Experts of a small language model: width 512.
Below are experts of layer 7 (counted from 0) of a mixture-of-experts language model. Rows are named down (a neuron's output weights, with its number) and show model dimensions 0-255. Each number is 500 + 50 x the weight over its row's rms, rounded and kept within 0 to 999. Numbers have three digits each.
Before each expert's rows: a language model's description of what the expert responds to. This comes from a sample of Wikipedia text that the model never trained on.

# expert 57
It responds to: Opening parentheses and CJK
down0:482402566490507625428546437403514442559494505443499530445555438540460487409503560493543414593580606543602438539483507528551456576528482509418568574557504554482505510469529530442577457454473518527367490488489483495549573574464522557490585488462475464479550441508445394545528495389464474500453530478522470464493578516434469478487460482532489498545569475515434574555521458492543545551483549578541496420411503532447435546583468413504576500526480508444449465514414466541558532515559567520400576560547503456490531519519606454581507481524424508509382481505467588498562516485594523403405538513549496484564500517468575462590528505450520355426584550536494433495461459548432466547447584438470576568501562472483411533474380509481540461519438524524531467461462434408504488463589537
down1:487450482506541457534483461502437444514568433501544529470567519506366498500504575486531547433426431512427579559502542514515511472396498484501470492488605532522446522519516561495599499548593487478553456622446443497507558543426481460419493452576569487552503542500516468541536449447552543488510492408514485422480464478533459531491436487520434563523410485556475468486479506616547491537458460428498515533396529534514524508483491490566462472482539537588466534436507525525529487534441609513447539398600410542523503398522520393461563416460539492540411501469466510532523545517463592493575508522576495616566467566542358512516545542474442506460465444538410501547501476467457529509497552511461571496476552477527593470509617459462546379519481490432441437536461509484492544487492452
down2:541521490455516508476508553573476547457500562449470535432502437553437496580479498538566521502573511503580465526557407426542432547422414477461436592426526522445503544445523502485532566478541485447452541566465460483477558499466484536410500563477469499433407423427458495495448568553399503580455456505486412473516547546442506404498581505528579488551496471419450505486451430490513504409464547468517399475503395451498501480446518559431496564563467557587510443408504472553625444443547395570551517549581504525548514487394558500533513545476510535489531492510461573494546409526422365499552440516520536502542548447405423513545466523405504488531475456530460463542502449590489518479536517584526536694532434490526539493453477511426384548524426478440544462563504507581502472498470563

# expert 33
It responds to: Infinitive to and conjunctions
down0:511504510506493547456465409559538537501519463525495631440433488554433571518453516550502459532514484565415391455517520528484440526524487519480496479545501462451492454534497398504513449476484480562517536550555511454581481379413504508499527667462560561475555564599421490560485438398475480494453538570351505512570485523419499417452544505479547588488451547476540485504596412486544508591466486516501486533476483439451581569506508508451514528504524443536425517546521561544507429549561520463482519497539527507538495525539492400517537412521472459540499408498547494504511412493525509563520401521480397411614490473506488458487444521555450483405531490493461445552566546426429407486537517588461445515542586413528505536507463466543474508511366484574523472457456566503425496591445433
down1:424404459474484433453442545504470480565549497495491485433526533487485487458519496472501509573484511498487530456573540582535457556556470473520506579531456404421470564416449515560562486461509540494612594520370470472619520510485477421486532507458536451550491464438534493557556507561601548556537589559542512478523514516452496466559498445389549614552447504511591438445523501588560595429588483478434417446394459513518507502467453429502508527565509395556544490509576506499585436496563499534527425455513546457435497435518487511592641509449446471503484598585545563460583502554462526433424521461401526485554420534563540620499493531567481529488497435563430506418533557542529489478568458582510350593528467454501472476478563503484478438404508506505415523475461419483442504474565420
down2:402515535467507611411511517474530499561446478526507521530532396456460524552482528535458469454539478485423503569483411526557542462417552488496524517409544512479478551474540538539537420465512496552539478539431489555458436441510445549509546487528442494491488512555463511432574382522467564483471502493479501456527498439596564517443518452555510489502458486516515441545519550509608459475590539412563542480407453535371481411540443460597569528463563568435567438530479443484497570462413364474548576433455497584513430601506523501499524485436517480557524559463442538557511474453553500545482506567482515637596497538463566554532515477447521517537479510454437577425503450615535479541520508426429574582488515491417488527516506517486517467405508425638550522599535467443622541556497527

# expert 47
It responds to: Suffixes ending words
down0:519451563457621587492595511381520558430597556474380438518471489548604532500514484492523591509435495481474521521470477506455428542419503457520490461546559509469460539501587530526586467519516417498539546483532552598450603443552454490540499459521413449458520588445476510454540531507461606506527466468459413490525472556508459534518553534566504531441525482594473511578424472576588586487484574472541511515496514543411507440459489507450551475465416549524514485529548548458442528491467512471490537564554497508455521526514492580501467456495557507619479527542500450491500509404461452517529557476467478531487517540606498487510494436491461461487409583428475584486492452491517437543502513534518497454490526506590507378559459467521479490513504512447436495478480492391544529442488464
down1:437413548433458518432488566445630545500498437533521385495536502507422483433403459565540510476445561551480509550546512559458520452475508475592474549522472574425538470556442517469522462520549624643529439527403514483484460459465504507536547466516425537501517494425509427568421489501546503531506521475508522505588490485426516496431497529478517479477479569486431501466562559494462489521467589421504480467528470432518417550477358526380473581527571504527514432466560476486506499480437424491485514579485395462564529486457536535541544472507601485516459515449477490488572493460496547515444552489541523468539469524437573529433505507452549430491453491554531456502478514490532473425528445537487471504417483456447512584439451538441497546548523504476489416488511532542584464467557427
down2:505513445479531494506612424518538463556521564409474531433448482530523520474555443407490557581566539580531528420478476570538447607580471504489473566391485408508562517597470556521440360551598386476473415500517553513523471537489489474581494465497473524508523605535490520519498454450564478526483441486472459486526523468504592512480526502447531561402503486505576498504458533517581514540501492423396504545488481431511539536481528553483449459512485439366515467485380438472534569460502553526438506389482452477540565441509491510448515506498435476480568524521422480496519573472509468525554519491495523472487474481595453477511480446549466498484489523470563455476435481426429507626456468539505500532614458480559451395541469522486497485496459515513451498581576505437402537574460549

# expert 9
It responds to: List and table line starts
down0:496555484572504539478527549454494495521463511412529468519506544525434518481529511486532466546545497491483385533446478461553450474489549504539544473532480407557552453395519469561447528516433465517475521587497491477542518537449553418468448510610491412429490505383460502478443415498571480507370448521520492518573540480471478563524509543444516504522525530536512506481488593509520512542384518469454441502556533543557516530559472523562481506548472453544450546532445481511671463558550493554434653516428566547463559668552400438464454516589552564547456486439445547427530513472526506505494532560557519525451461551523598448480538535499572541567498420508572486530544451560429516556560545531598524451436581427538458432526466523405652441419507509456497507496483509447500544540558492
down1:545547464569538579514500539599475500477536461505440437543548542553524470455495555551527559495455528480489479458603520482502567396453522471431584551491487601541550465552431485492606600481515522547452528536518507458411489449422488501477529523574502423508438470490357441394444505566373452461533527341563493552458529478599538518505476468532474495511420481501483466530482579458370395462392475514456484449521549488462454466564483459488525533465451538526435500561443602497541471449427502514530494503467563556543505540492471541574491460518587551525486516552427444433552518555456508482522451445562525473568540509509455512506552570422509459502476586499507479580485537577535402522606470526599482572457466627536530516471492518594522567529407548496446518521390458479528476525517479
down2:446506501486480450389563605557536451399492494503555381553541495567351464492560505466532456541587567458475442522538470433514516559489449573510502588483491434480582529428529463513533382457441437451422524445507491412498446423533499500580558497474550606478492487478479486561526514482421452486533525536476595467540529459503461484466482539494522553561479527578423413560539510473534582452438505514490597567476472509363647488401518552453465459466479546468555454559503438415455482400476477535512488471529489549559535523541523562531493460448538510498507494425522572502562457494439435473523508491552400520572481513546455625607512344475430460478516544489506487580488467564542485486597377593539479432500527567568454534593493498521409442491479577563463536477468436545534457490490384

# expert 25
It responds to: Table and infobox fields
down1:529525479526488518586471556553468616486523634480467451531483438479406520417467583504498525565516535470403473462497402489537546570478495531457571551534520551422470474602480517526597481498508481465511527506401491600505528489449547501530567514445507451560517529429576559532543503502439456589459493511427549447421488490486482527537420535534450458530455475557495478455412421383583433474471476528523522643455502505523439409510397557468419503574531485470414477553561383473537495607572611449388541440488552509557525517569450636498461505475471537483554541474449470561533501439587505447507371527490546491455462551432529529474486509503461475408532425597478441517484554496525566414567500477553431487471608457504430469512492515475486525505493532484409464510543435482579503465562540
down2:443466432535491465474459522457449577549552474542471528476476504563585580508481482536495425481514424497514584523548479474452565466483487518644450500544551560605578491543540519515428522412498468448479596432489463508571498472445532513432590502485479546546466515584452484443526433510422468454480563554524516593501578551462474475509447398516473499496547501557572495464430557511520551469445550498502495432614453450454539396524388419491514511486460494561514431539587517511505516481499482454571458482513494475475513482503488444425537500510462426465439457502564531501507525441516500512517533489502486524539465471482571450487462518509538551451430486561556535450454448446529613511463481466440343495476524497337485538447468513510430420456526459528569497485480385409448533431503525
down3:466468472437399541478400498453487538456491482447473646461473526431572602502536505459537511318568471475471529580537561613585494591393530549426474565482450477577437538503541485535500475457530491468488495578348416403462422490406475496517503507593426547494537545580565457507517470436550533442590564544549478451470462549478515480567572507550586558495539498481493469542489463535499477616443496439519553459550485632487489481453506446561548547542546495542462527467472530416455521563479425515553518535490497511437460457479441494442540500453557509574484368601562540466433456497473564460523483517512546449547569556534559556537509564480484484484430476563513549516470530463457497415589485477520391457503426563419484443511573435505546562458561550458447530513480520497447506492456473

# expert 40
It responds to: Sports career verbs and prepositions
down0:562561460504639473450494450478526520489485573533542465519513479536589378493474568516555550570494546517530610462420516449547543473546500515465508409447540412453435534442451434482450460529480525561509571497547548432547490477573536475617539530443530562464490492538481493495516542467608554516583566536519473506537501510539448526455504530521483508389420514487547497502465652513459447443482491462459569528478547516626500468494519537449584627467497482509538494486597518527551575525604423560610507490443465507466526468576547511461578407484380441484485519456511511499503564572525547472524529505501525490588512483469483379501514570555552524566537543502473486451451450553442585584570525618494459482386467612468482490508505593527478556515446537549489441398448543456469508559489575
down1:533531494561629542487505496480550532474442509483441582559478526409555484602447591432543602546535569461451556493539520507493464466471531545515534493447460483394418466464480500532512605556482441532549481532472520507459481453493482561492532485536485510531475465381525517475546470502461476497514498346559441467490539435594490508501510499562449440553493448496531432584496498571495480490541470497499432489616524517439516504473583529469617525488571478478562533565536499384464586470462484572494448584493471485468436578500370378491504409531450516605489431561509524518483530491506408471552546547468539439515456418436572475445526447529416560494433544564483388413511524482491395476405509564507509502431503511523434557487612490555514557449496522551454468447598535517502487409469463
down2:485482560395516532497587462471479519476484467509522487491518469488506461590539443514540425526410553557552506471583591541442541426590544525538428509434520481506474579480494501536505463460488469443518532480527510498501574537457519491428514526452444462490595503486502534526429522416506466591545560509478465536573486494485540564488433460436519499491410482514523498438493631470543572432515474550479574513496443523536498455531499439421462500472507420484480412483483534503484494505497557443505465626521520495514441528431605479517550540616504518630499466446557520533530508554466517498512470527481487576488451384477517440426457506465537590465527445472444464425472598496459619546464505434358518565427466399482367512493520496466496534591470520460581624461495533440426532548489545

# expert 29
It responds to: Line breaks and cells
down1:588475481564520490574473522596505469556532497501468535475452596447553568461548602474458500467516421544420517510379548509610631392493423528480437550456506449508512492501495458348526483520470584522515494504462509548471518538509543534531450456542449464520510559530522575573513441545540505459391510451522505538504474532469486482555547451515496590497463506496500527525462422600587441450476384526486511458490563446571531571587438453519511549526478536442465540586532481398578596504587427408516519475495585573427555525486575454500541465476481534434460521561513437547526484486471446486430509498452556508495611626445525522470541461506602463552508552538498628553653472446543464506507534463491545603532460418540528484510397529478500459474472479485527519460551470498546404514511482
down2:412514556435547503495508558434552439523440535477555521563579488457430501557582541526565562573463508494522526496548432498514516460482452479469516497474485477438405548568553511405454534544463492467581536506478487492470554426494528484508435523458502511587427454528478438457454533568514386466597504501543428431489468530469497484449569575452442502453419521423488603571551512550462564504521470500521499411544469545592423462520492433425416590534604424528561538420464582550563524433448554460566473516532526440537463531449483474489492495493501539517601443549525655530463504454414488458480443460480472418462539405567440468504590493491461460459500455446324545513494498500545561471454575470446500440567422555416518393527549421511522558518534507509568468561495413545522470547441445
down3:398605520493506532549503489504490355529504586453558493404576504513477448483487500502535568501620558529509539481522480528569544517454547485589354539440486561499517549553500544496397537536447492472425493511488428494512483525557532453449449398520558447422508411481562464504554540563471528412466507419530486574516518500593539444504478471558509518520506521469558458482499530537519499495496528498486502520472481525459462584522472524487503446558456459517504640520429443519487534452451510490503507492522537540467491586479473469557533473540468469437421559492577541451534560549554469467403466528419443419522531585550536524378544500530500445453570494501520563471490394533480524463493586487470546435469544517442484492631410399476511504509456626506518498567527505509456436564581482

# expert 51
It responds to: Article opening names
down0:505541429495484399561505556561493510449574482550438632498533459571394431523468639488465545508515597501454522468427492559513471470480596478483519476583457492529469472479550552536462476577510482490538538482525518475486528498487541512526511551420602582573534486541546472549444457446533475446597535556519495625571505470510492581518498536444454543491477510552443588491571519423489583480529565591408482458469392478553529520554547561503477463475551354490456451481525507420473469539452531418493527467566506478582452603490497441474468436556538506549416493467492566451444449476510555430563506577487440446510506477515461557534498517491450532472386459477516566464485525509528498427446487620462492561483538457378516427469525472570551496475497565456512505500455496412541518455484556
down1:490444467454475536535529457521481564475542411520522488529497475450446508508450420501420566547512486512524460463393565460515461538494535529459487436452507530439509402518501437539478487465530464494457510542489498520582471494390412579578530460561471492535534476495465564476478526511523577523443526521546502390591480581408396554476510490485500593510494546446462465522586483527496535447541364559537538525427604371504488521511542454537490526592452516517412498448549465480538504556581490610478543487574587523504463505489535551522489482489551378549517466471469587478454459557520460463527540599484448469593465517526441536554461482556514463391524493463353468490450541468523434515455513549470513458469589537471478452506485539649461520501547569534442563477460527555485519523577436
down2:539444513493562538491545467538473489522497528485503488537441479386566532430476462513452499490487513475557552571490593436545561510492578459537489501576488337400431471523551544465516415574547422529602374555444409472545525470573477493514495524537517526475596516451567524503537480413438587623479512484515517510416622489464391462467511427465459476594520483549399532516485618471419529442426507563496554474430551533514478437546534476551486541603505581491531478543506491434535557491454476424492545451504466413525540467495521452454524470450501450538443488477526569386469565508454550529492436568462484450548491507470539561505518524559567483587556426455423531486409464480461483490508506499549457434584478554516524520445427565555645480424503516481574406469486504514590413459577492

# expert 22
It responds to: Mid-word name fragments
down0:499451479551557480525493492450521540431463488522603529481453516506579462505558568536531476522480569497448403451517670549484504584400544492533563485469523417554507560567454467464655456505509519533509429570521581467505473472535519363473523524439581486457461614459563388444429510461472520494506496424528527509494543513524538417539502384414452411522507412496515441529520510512407534547477505516503530524569412507394455477462406484513540511529454451583494562527478494522522458370563469547485581479487487494462494487491500484526590444502544424432474449468343550510481501565521537429504566465481513492543530544570527472544515474508587475477493461459528447555546473559481535539481545544489586536511443495517437431502572511438470553566609545500520498504501554539636460503510453
down1:496468452530628455490481584468506461509418543528526507492532549493453491421481554585478491491573497446592490486503488497490496499549545490578512575491467468470427432438533501492531509471472503432546512539460592481543451538567493519547632390501516481424643577521473430525506464572497434585566465449460550584384470451428499447651465503495533410528618540591491539452516440500443577512480440505566526519462568449497471486552475474590520485582474441649427536516501495487442512516555476421628506474449494468443504424434485499553508511434587475478470525436524470520474460473491503510552509553591451560485514526602489591531405496529528427582485541491489375436480508513450517423546489498538514450564524515432488478467537524432449540484480418473584459575424498527524604489417486
down2:498524446498417538474565469444496478459407468470488466511499431427494475497522467425507574408436505534456484552467548564520490579504482529411594537496519571524453482472431505666486522472468419410433557442504530547494468558572547483549457431572457467525535512567424504447571431518532500464468553481444535464561588453501473535488511453493506498553467564524538468471423469474415499488479533488551521432496429460560541601511468469491540484523462530504460550545546487606464460563479530421420446493629390573489506598488552437493547509566497501501519499482535555441531540506501423458447442467464429568555528539471530490502478470506435502524468391509582492451474487493488388469560536521460459477652488553560469447523549471424577478442562536495521538435442525493501437457509494

# expert 53
It responds to: Mid-word fragments
down0:475514519492517509484584404533501561530507513445511489509537453484463510438528394470550473392431443495441525526490492581435459443502465522464457622450463426427475559599418426474572450489478491537553415528587423485513480481443409499525544483507593441567549503559437544548559411492544537504495501453503502479337476542540540470483477538496462508459451474592523559528529524493534543517521480548470477510318480546469587411544498473503428468495577560479528494462469531513471500579499542550493524534567547526505611484564471341477482453472486412544482491580518501455470505454497492519479535554441507469516509430455528518515363557479482417449551507478404486460518527504502533486557491493501514465496497557524498459524495601436464529471575491617482494531511506475532441558558470
down1:527508483468467536477495581422525461457520507521450489499503431449538414491486432425481573501607485431613379496493477512497513434390543476441490547448417510502517480654452474409520432523547535506539470522410455602643456584465504457425498477435516532533542547480540517551432496385418404552513416610507443567513514548528525406477517445556492417515463517528449491453632567526459536556488516511535540539563478449448517467466457551479455555511536509480489609570568424537449536525500490473526431572532531438435570418456483513436347546527489449538467556422443481469480473556498495469585496557438472512599530443506466509499538486486457479474528528482553486509478456483507424475434468442512598469489507475463541448579544503506561487549530491499583553494429500473425611478483548
down2:583458527490542490526554469586553570516520427484539588502528451466452517550435482598442472570519374517502597448528465552489470472439529432394523539465531546499472505514469468535517506359497504539475474464413533514516526563573483461478550482488440443435525413436554410451529637451436451405479537478454504503482520592467522492427601447459586439472531498465542526491541536427497466517472505432509472502463525492534442500470453492526485498503534435504494445509476550566500559527522510575464517537571512510514552579487604576526360500478481489535505473509477533609610494512520506472504530388475432614491504449519463522481488538504442464455518450445495523510450466481547566484535514510452549662440523544422538449511513539481433587466478489433486504543542473498512382490502506

# expert 54
It responds to: Prepositions, mostly of
down0:531508517513443492442425486480468560422463586525434564479476506477510491495434504478411526465522533520493411523466503524503441503431522465470538560454397450480507500492470507373473562561510495563457540426485534510587466462474539566519449486528567510508544536552514496526453523446493475438467550448495477480384532461368472472462491494485529501518494431529507489564492643538405602566395475509372535478430544475504484510596515592472484598492533497549491570511475505486456543445481549447375495497460445434479499574540412511486535557579472482528479448560625507486535441570531458467500517457432478445479529562547492550494508565507499595443560389435507492552501572505532418512471484496467608506565520619567473551460513480459522465532503525465514549477551418466540493558526466
down1:515412530388512644543611606506524458534411600541465509470575546460479531495479509545486491512479524401559553515491502514495487466486564495580508479359518498419428414452512484529513551486507420566500418506607542546482523438461457535449464546377551525565520530507537487514501527491537355446464486486424450496504534551454533491458573512481434436508514539499507474438513507469539444530577502552526539520482484508575561534591508554482563474550450406523481520515435419589542555477541494488489450542479528529370607502424553476539523554468601558543460480434479516566624478452491427446437433512566499539496470457542468472479520492563401478594565423449408531515590546460496524520585488541506562490460578510491426608531479532514425441454598528500500465578517532531519540499514518
down2:526559521490499390464452497516479513434429589443490556530498442470507575536510428520504504486564490472456578500508588541521558518478446457502423496502521519473538484560465464470455578455523473465429510467447451466444537546504473481553574409503508529416405493473515505529446546509538515398468478523519482566473531508496558536549512413541496431500537456466427467425589443536507576511555412535463481487458555445529441522486482485463493567532476569407459516433490458514421591473498504486423522582421457475469503414511568552481557476569543500509449489478452465491446547537498526585441379413589435531571438480444572471468500443498446496527383494498562445449512398517433395607555503434485472524530482390502552515509511558458509555629517385434586406524474486372532440411492497

# expert 8
It responds to: List heads, title words
down0:570510480499385452499416474509498543394575408443493479473475419433573522501536512452537552490440467413541545555414535586389508460487498491487474563520499456491541462469557542523460591606425411542506496522431517534440494613511450642356418501523571545516497439539465501522536477516420515513482519403499515457519442510478618489580431482501464540511495502576511465457585529493444449526386534507481387437526495549483451435440459511527524478486545446521508470458583527440492457490390486406473543473500562543445445517509600471421504514483389515475588554535492406427534449548521516523404570509445504572533530526491475450531521488467425453457510476497396489498546520513566526506568529511552502466505418496475371489572473441450446494489482477398530529544524555550575420526507456
down1:436464525531386480529552454583531460465528505486423562403509460479459489460464596545525489438527477622459450547509475523516540534552458457526489467613466521532475584475447562544506520458477481483530442478547586443520536476477535426531490432575511591577447471533433466445582560471608472537541453539507422484592479521592506455523529489569539444472473552540510442466541547529497545452521589492549552555451565503524480441535508523506464497584470437569523500528508364397519559516543511520520502367488530433520500435403470527464586461570479447507495425448521502465487591475405531539455476482555485414550521444567464507471506542553452523442462516494441481527475493433495370516461485493527547582544497644550637534434442516537588476425568465496498532478500457431507425480548483
down2:559578465506531534496465364501547426388448620416548463480473465465483418510430435524517522412549524450520457621470549532521530432485468491445434556492485411558516520493564522514441487540514552421440502336496553486538514542519577505580516486427566467507529579488491587487526488476475558481529493476433505390393486545552432468448427511417538469492473502440474472547496580445437524465574559499472535480581514427532561519464422499472462450371538506453504555495543563412568561555544543474499549490512505496533529466538476604534446602536562498568484526546523395447576537547524493471519499524506462573446441534558560543537526499499498494581509460401446530527511480509527559507550490508521462579536575565618539558517456515380494473566477474494475601511537435405442570564403578

# expert 46
It responds to: Time phrases before commas
down0:532469580569523505496544432490487472514488534512483497510487545449553538514525528458534653486504469578518512488597470500448465590435479431456533475545448551528406493535503522598511497570520490523467452441522382436450485471553483557425590481529446528444528496388526480527463517488581476508510435379528569469527498540547405508523532454497484558431543632534490432442470567464451518478454419522445575454476480627585432470532522471404490496499397442513549561528487492517532470503499400525507459498538496491569487525500452545497541571542609555504529503540461457560584547432532480488435481580544504538551399453495469424500613523538528512545533551543459471498543503598420532527495466538496486534497491524516525461497451592526482544495537538492480354504478405542539492523446595
down1:467488427503516426511479526540495503420443577453415497634470522478518386466466576515590525554541527466501528572550509481491468482482567399505511559527442497500492644490436576481380470479532519532478500564473613543485472521475484514473439443529400454497547518460509524498482553449476486559560445427540531483507513486523577585499370480441456565486527422576507597481536458428541440501476463420478528469487435558535506553542428593560472498495572436499527522436505448536506450381496590431507493543430470515519502525442579490495542528537490468440538478596522489520513492434550669389447518540526508480436474529539489433483540614582511526539438522511501610511505514444617531485556549446516436442467451494484511476534475478403485506513544427552526470521427398397494413513500479
down2:661488443468467436553422462416500516486462618520414448458393429519541433516572463482474492506565441605421517538502493506561488458540468517589568458490543485496411533500504509486475454557505458486486463445567486472437598465589495449480542504525519516504534557506571484566526586563554528535535555553508478403541508423571466486481578490505519476458472577524486497453398434580450422515496513460577512526433558571510480414496553462451572508525467442480576540439453549528539520528435494502457574556456541578410544447559433454487499549498469467456579545584457492498440512561472537576491569585500536503574469520441528423426502560547521557592551554447513539509499546501482455515494474502498546524444494457523534589448452468480442571582484499495485572481496509511492467501492543